From a checkpoint of a small mixture-of-experts model trained on Wikipedia.
Size: 16 layers, width 256, vocabulary 32000, 86.2M parameters.
Below are experts of layer 3 (counted from 0) of a mixture-of-experts language model. Rows are named router (the router's row for the expert), gate (a neuron's input weights, with its number), up (a neuron's input weights, with its number) and show model dimensions 64-127. Each number is 128 + 24 x the weight over its row's rms, rounded and kept within 0 to 255. Numbers have three digits each.
After each expert's rows: "comes after" lists some tokens at least twice as common just before its tokens as in all text. This comes from a sample of Wikipedia text that the model never trained on. Tokens count by the router's weight.

# expert 65
router:107108096179132156123125126183129124140137152082129138152155132126121109154129172142145134097147119111122115181162124143124108139129116136134134089167129161121093139152079117136144124154161081
gate0:119150160162151112111109128155159095129138120148172137104148099135102129167102099165168157112094134104157142154144074148105116098172127170123125159135096111080117114106132110166196144154099131
up0:164157142121154155107098105119118135162161138124167145174134142136109116130154130195134122146083146078148142149132123111114145147173129159086105155101083122122120143145069114173160080142142100
gate1:135118134139130134102128135138126153106090113087111136133133129140115137127134114134105145094103166120189088113110073133126149138112113117121131154099137130143095060127137116111130112110121149
up1:107128101128147137105141137177119107168154092148111155151154141164078177139125102192155118094131150139115091071141084130115123117106105120138093152105133134112135137150135102110111131160092125
gate2:113157125071116132127123155123134120136124150119108101138107138167158118112099159141128122107145103072150137183138166112145023099123103102116121152111132089124130128124123123103173110132119110
up2:131087132171140118151127110128116136120122110140132139115135101108085123141169082104136123164107137164115115068134080149127203154125139155140167123144123156098126138137151145151105148132130144
comes after: "-", " in", " In", " re", " Re", " con"

# expert 87
router:106095114222063151097117113202136145142145132080106104125143106140121125152135183150153104124109146131070118117118094151145083127137118146100081106145143207108119127104125147133124145167117097
gate0:137136154113123130184129115132124151131095121094128150130099159131118120106121128178066126096142137099103133112138144107138131137124066147102090167124098165138081080140125103139123125132150116
up0:105131138091140140146139119145107107112107123122123185129100148116068123110129086145093155095118115129073138085125137086132141135139088147127090155121136113111054110161157100073112102140146137
gate1:146119125160174140119139092110139144114109131102163127113126114107147135131111156091109094111100145141171149078113188122114124137151116147118109106163174133136122160105120081124139177129110133
up1:116136123086074112135123175161126095158145125151070143139120140128095110138144111157154154171146134124109112168169079149169108125119137116145159156101079147118112112146130166136119101129134131
gate2:121131124105105116110108129177127111133154141119111112127172094161106119178097147129136133127160167107134134135143119103142101181160085152131100183127138161145136137152147110113118141127116136
up2:095136123130146108133128133116139101120105101134153113148174100136110156136125153052133152116141148088152102127141120121166134163085070154135106141077159140128109117116122114120119159114130122
comes after: "\n", " |", ".", "==", ")", " =="

# expert 91
router:128167113148091169144144101170111117111148122118120130153157138124105168150148142169122149148142126119106151158100110112132103157101083140092132075160147171111122112147146141106164109144147071
gate0:176167101145138122079089164104119093092084117159141126135102155130145150125127128151097079146136172117144115160083105128097145128132099131148132074159120181134102135129088163132140107120141124
up0:150132125159157136098114164141090094132110148121108110127120127105170116078114094178104115167130125111139095108179100166136161140134104163205130077118134138114154133137121145153113123133110110
gate1:170176128145147128109108132143157101157160132103092154144103087130100127133148075126129102139119110210178129167148111118151130080164122132116148133146143167143123079153117114184164151146143130
up1:114160120162133113130118138125164101135132135079127131193135115161147139170106107161129115127155102165152164119151107116146098106124126167171142149152108146159121099181135157140112133146152111
gate2:128137122113122117110115163132114136157135108122132131133103136150082168081117141161161133155123159090077136174130093150095130116104125146154130126172145108145092144127124142116165114091103086
up2:111118126130106127121101176103126126151143114146134126147146125128104198092131116154167123152160137112084141146129130151087160122104127117171140125167107124127104123134135125123117106105099096
comes after: " the", " to", " a", " and", " is", " not"

# expert 59
router:102149107158112127106133128174114069128115186109112173137167096104106119161154155149154104090131109119147096140150125145118119139107123119127111129159130180138120158149111124123122107149141122
gate0:151128133123114136135144125144120149101065142122112117153114124112159147154112121109119129140147159135189127118136128103108144137139091088127153152150105136137106153120110130139122174136149117
up0:152140124110116136126137099160128160124081133133114093153116142125151132131121117103121101149157150116206120101122141117131153140168108094141158153122110152146120153121117137143135154133129104
gate1:125083163111145144178103100162107112192129158166112105159155098126153101163127114091121095088109135125131111144172126101185149081134128106125096128144106073097094102117139142107150142115126141
up1:132081167130141166196096115175116119176125139176111122145145107140158110167137110103127078107123136127100114115137106103181157070152133111122103121142109084111093110119139143106122144098140141
gate2:137146123079103167128136124184130164133122096117159151125129154131125123134146149110133097098145097135119082109118114113134142147167126110148128153105150151106155135156131098100073104121126107
up2:154141108090120142111132133163122167125124116130154153109159140151098099118136187128141132088142110130100081125142084106132127125136134110153149167135134127114123146140129104133085133132106094
comes after: "-", "\n", "|", "Personal", " his", " ("

# expert 85
router:131149126131135149103115153209130143118170170120128110112151118102133136150160171142135159116135125153131126169145131178110095183126126119148124108164175158116145149117113135114166119140183099
gate0:153143129128158135125119165159091129146107144182155140157158106159114102141108140160111113128135166114136136141113136150128134157115132165124127122158120126120092109134073135139137113098151158
up0:108142141137085112128156088107153132090146141101137118087082110089137154104168116117129165128134067111131128118148117105153135105096165113156155183123150112139168161124168115136130147186126125
gate1:129096110118137139115125130121148160128150127101134109125183133122112126101117107173132204119102125149136126128095122134123112105135129133147141113119124147097100139129135114152114098109069149
up1:182103175081144150172074134125133151116160149117147148155170162094128120119133106122145163092074141142118139075135141142109102159105126115117115077125142148110069099119134118138132113120131121
gate2:132161094115124106165104131113145108106136073190135150089112135111153129138129107129123137164153105132116135159146153114154140155096119137124176094111140173131160140134129138091130097109112144
up2:088118150090125062130107132128139130128136131145124122089130151168148133147125126134137160169175107131083140140153155141140159166087120184129161109129089152109140117115115093097154125130127106
comes after: " ", " De", " de", " a", " re", " La"

# expert 11
router:136139093179131135141132135162124100119152154104156136123159106119116145152158116145115155096161121097136143141105137158129118173092116116134092099143110154082171121135125138073137111147137097
gate0:111171139132177140118118118141170131152130124100115147131112106130089124106141053129109126108138078168092152179123119127079127149117121101124108122136133123080139084120102164131135115115117115
up0:106119118150117161112072120159153094084132116134112182099091118130127148105118124075106125154139142138155113113103169147108153145111143129137124110098133155150124089102144156087109133153121134
gate1:113147128129125102118119133096151131120142114117110186146121123125167119147162163159150125094135170152112118127096148150158131163090116129145159166108140150099105119108122086123157131146134132
up1:100140150112132136172136127124106078126137111135090093107094125113121110113115076121142169148108155123123115104128147112099118108158131128116145145103123063119136156168161137159173130103126134
gate2:131160105119165145150124156186124137133149108145144132084143135122115147122099083188114110094173168150131164135124106160132154170138148126133113133175151128110129128146156142129118118135111093
up2:153138130128117154162089125169091140130134110115151114134115130134128162119136122168148120115149126132104149099129165122123122146130143137118119150115149142125123091122166195124135139105117073
comes after: " to", " was", " and", " he", " He", " who"

# expert 90
router:117122123124108143132169124110112098117126128133122130133199135122115116152128156162127118135144166126064153113122093105124090120079074161116122050155135152095114131160130106105138103167153058
gate0:102117146135154128141144129100090151121105117109133090127119147151120119182143147141137111128172125126136136131104131101148155140111111149108089119163135127129124171155164100122145089139109111
up0:162155085133126130126113110203159097158124145156115150096106115125139134070144122111081121117107146121097094118144108161113116125164135128127150167104124132125127099117106172120134173108135130
gate1:115152144098099134150166117083124094160195085152143074103135140131110095143138081127096167079151114072057153149114120141125150130154099117103133123149125120099128171150114154147152103137143103
up1:104115091112140123105126137149093133136134116117115155123111152129145144161148143148162117175118166115088131141167114105101172143107130088150120090148126134128106143079103151137089097103131148
gate2:125131142136176122168157146131097161124123159118122115098088124122128118120126151152143148100132158151153191140113143108120122099092160155130139092137112114123147097131146201084116106074132132
up2:151108110098100147084060104135145111145133096138137108168120131147135142141129109105123115172133124085108103119134115137129142160149090120114107163113127152130118164139114071180140126188111124
comes after: " the", " a", " of", " and", " in", " for"

# expert 7
router:139162108167134175125132144151124103153162141099134109115181111112103136135167114125115154106165120109131123138130123151119135140100117127131112097170129159095162143146121123097140117129131081
gate0:160118093139174148128100135139158170154129104126121155113100120164151149144124112083126131102138147112126131130137134140120120078150112098177126078162104155100143125087152111087152130125159118
up0:148125122121150156145127115169148151163110066135138099103126165150134177156144146097117129149137099107173114174116119140110115082111114102087145122159095156105147127100111113085128082140129110
gate1:140144133115153128132096128112075118134163187129099114141134145110135112142143139116108103139151166099120156146174110119123192144128134131159090105110121109094178183110094155135081168101128119
up1:173139121121094120129147178148155141187108105128117134136142113161129155096124113143114162119120138172139131108100162093104105107120124151157178164138131119197109143128125129103092132107167166
gate2:156167130120131108121143134113111151154051178083133140108119135084124128129128134122155100113160145118141125164144112130142141130148102144172133106094151126116135154142108122165149131194139095
up2:111102158146114126165098118150119116090147085157112100147167148139080117137126120116092090129083115153102110108138141135116116104109103112094123145131106139153141089127144136098127107125104130
comes after: " was", " to", " he", " and", " He", " were"

# expert 89
router:129122104158107149127130100139124140137163143096135121092166098099124119143163131106141137128119166093136099134182092120123110132085093080114121089148154142137146110144135095152132115136165084
gate0:130102115163147131084113104172110105093158079091131118069141160137128127138158130138115110147130141101134186124103069124154117165154130112141087127123119159116136165150138124145110094119129182
up0:116150115126121113129158128109145101115119115146132099175094136134142127135137138099098124093101131123155105123154109144163130111125138153201185162117065116122073123096118124128145162162086100
gate1:115166136146158122131103178094126160120109151130162135133148099116090144130149121113135120165151215134171155125144091176099109118124152140147146130148148132085078087137132111138118144133086110
up1:094116166104146158125104156120113147135136115113129134120143102121130092115126114106113120121134149154100107183120081159117123136141177124122119128134153101105094090188140104143134170152126081
gate2:136135127109121091128123087113115139117099108084157117158117105094149148115143135128116153187089130090136112136144126111096118130102119104128114158094100167134149173132094124161129144112146126
up2:107120159139147133139156161132142109121150158162106144094135126133111090138124095097155104107161117173123178134121166155146151118151141128127138117141132103105138096105144153115125139132108133
comes after: " was", " the", " is", " a", "==", " his"

# expert 94
router:084099099196080134110116116151092131131126111100097141110163122142103104129134178126133103160087162123081126122098086136131113124147089153125118097154096187135134132126135147159114124138145099
gate0:049150125111106143122103082138113094096136158118154130145123156163100138127136118078124101133105138176185123155112109064132143138112140125124102117133153141125100092099153138138135151137127112
up0:112119117124075165137121108121106174118121138131158163187140092131147138160149121123142128120124110122095140113108122121107143126108106117119163170131125136161123136140143174114123111144171100
gate1:105148134117128137114111101135129121134116182150154117133153120123147132095125155116131126114141110135100154147135128166123146112158147141157082094169164151132120128123113130125124138122121136
up1:101111113130148153125121111143131125119122137095142133164171122090116089110138159121161135123160111185125165144125122180147142126202167121134122072145140135121082118142139147127137139140104118
gate2:094137118144126084127144090135128103129101090099155108112093111139097131109123144148184109194153133147140155134136113126140160131116151098120100110088156122122167134136098086139116128104144102
up2:107122136187134100121135099140089096142082102102152113163090124115097138095136138146144120176143167115145152134144129125126145114134130098106091152121111139147141117113113116113082142150125108
comes after: "\n", " |", ".", ")", "==", " ="

# expert 53
router:135154119127086129095117122109112139159144136148140116095141111127109116165128128117150126095107144139089142113133137105151118138109099152119150091125125155155150090138164093094125156161147112
gate0:152095156115101135098138090151130161130124140148103138168137139126157144135171123119092136103146153114163124115121110142116160097123117038113165116162096135130116115135141068100115061164118127
up0:118131137087163153098113108101099120118133129115134131143123089067116139131136102117188130135159159116160081126149106128126103128120144077079133125144171171132125132113122140123094076122086104
gate1:105130095172102124109149151114131114107109110103106156138138112132108134163155124101128107129114099110111169133153137141183181163136173138126133184107118140124188106134150121118113135132169120
up1:112154097161079135100139143103111110112129123090111142136126088120110146164160124081125101143112097091125147146153131168171169154120165125129140177119119116121196092137124103130099114116166131
gate2:134149089092136143114092118131102112112168142129132137099146128126129137143106160140118148117079128127100136129061110089128143102123137116131081127122096101149100129078149121109142125098137106
up2:104111139145121107158152154106155133113096110154128119136134179122095102137136097129150119131155098100181127107169118175142118150106083121114109124129131140126189153178128114154106113197103136
comes after: " of", " in", "'", " to", " for", " with"

# expert 18
router:116125154160084144120105107176140071157150183092150130143151045126107177149170159155126149096093123119134144157142130168147107150113123109125131113157130158120157153166103129110104104146137122
gate0:143141103151119106125143158150163167158120084137143181156097089123124147133099130155117111140130131153121125121080151147152124138085095104109116110130123139135123120081115111139139137133121147
up0:136118106145133110114130131128166138161126070197095152133110110111118137119110110145115127129159143163148125134075137131155102138085100120127132142071162106114152135077131120152156125142094114
gate1:135100139126104171193151120109171080098136158119207137096132168168123141126103143127165137104120085148201145123106141173131110140116144092122115134124121143143123142124114120128114167153153157
up1:135164115105157119094100119139111169111110122101057105121095127094124163124165115088109129115126182149077117136170119128132161127184085163133147116143151120112128090157170147160137118122129163
gate2:131119176188093088163106176132111181132171179115076112110114142099121104135108129128131120107129141116086163138132125106130131108097131091104119160124145160097106088169149110143144118129152108
up2:141160122138125076129135176143131170100139141101091121138161097117140116145100184086110139104154172091081134123143140113141163130120135117108095113138136175111092149148123138122152129133146137
comes after: "-", "|", "\n", "Personal", "See", " Time"

# expert 61
router:077093101196075120126133152141080144147141126119102118113131111134113112170144152129164102145115168099088123131108074165134109136123100158098128090164076173106144115141151130171125107153144107
gate0:132104139134118129106093094119121148109133107103140112134159127150104095133136115104175145146104138119108130175143172151152136115171155116160132123131188152127136135120156111121089168152096095
up0:127147108116123117138155170140147129145125143139110140147086131131156144134128152132080110132150121137139127104095087092140114152084098125121148158140067104123115117149100148115156097127160161
gate1:117101141110131091097159109193127118099126078159116139097143187126142111147165124110114176128165128134094163142134128169099128111122123116178135105114137120135153130139153106137102104134128148
up1:139124149113105125164155128192154098142138144132128148074096137113115139137152117099106170140151163120104138150130157111089148129112124125157146102133141112144108087118097131146102123139136145
gate2:130133140113170092131064103131108119158130158129119131117139156111092136105102122111125128114134151140124141185110093140107146132129100148146099156152137121124136157118112163139106135098114121
up2:142145160088117123159097123117106122174150133134110113114137160091106072149132099132134150118135163131136133161138110137123131133101124130149078159137112153138102143098078164118125149085126114
comes after: "\n", " |", ".", ")", "==", " ="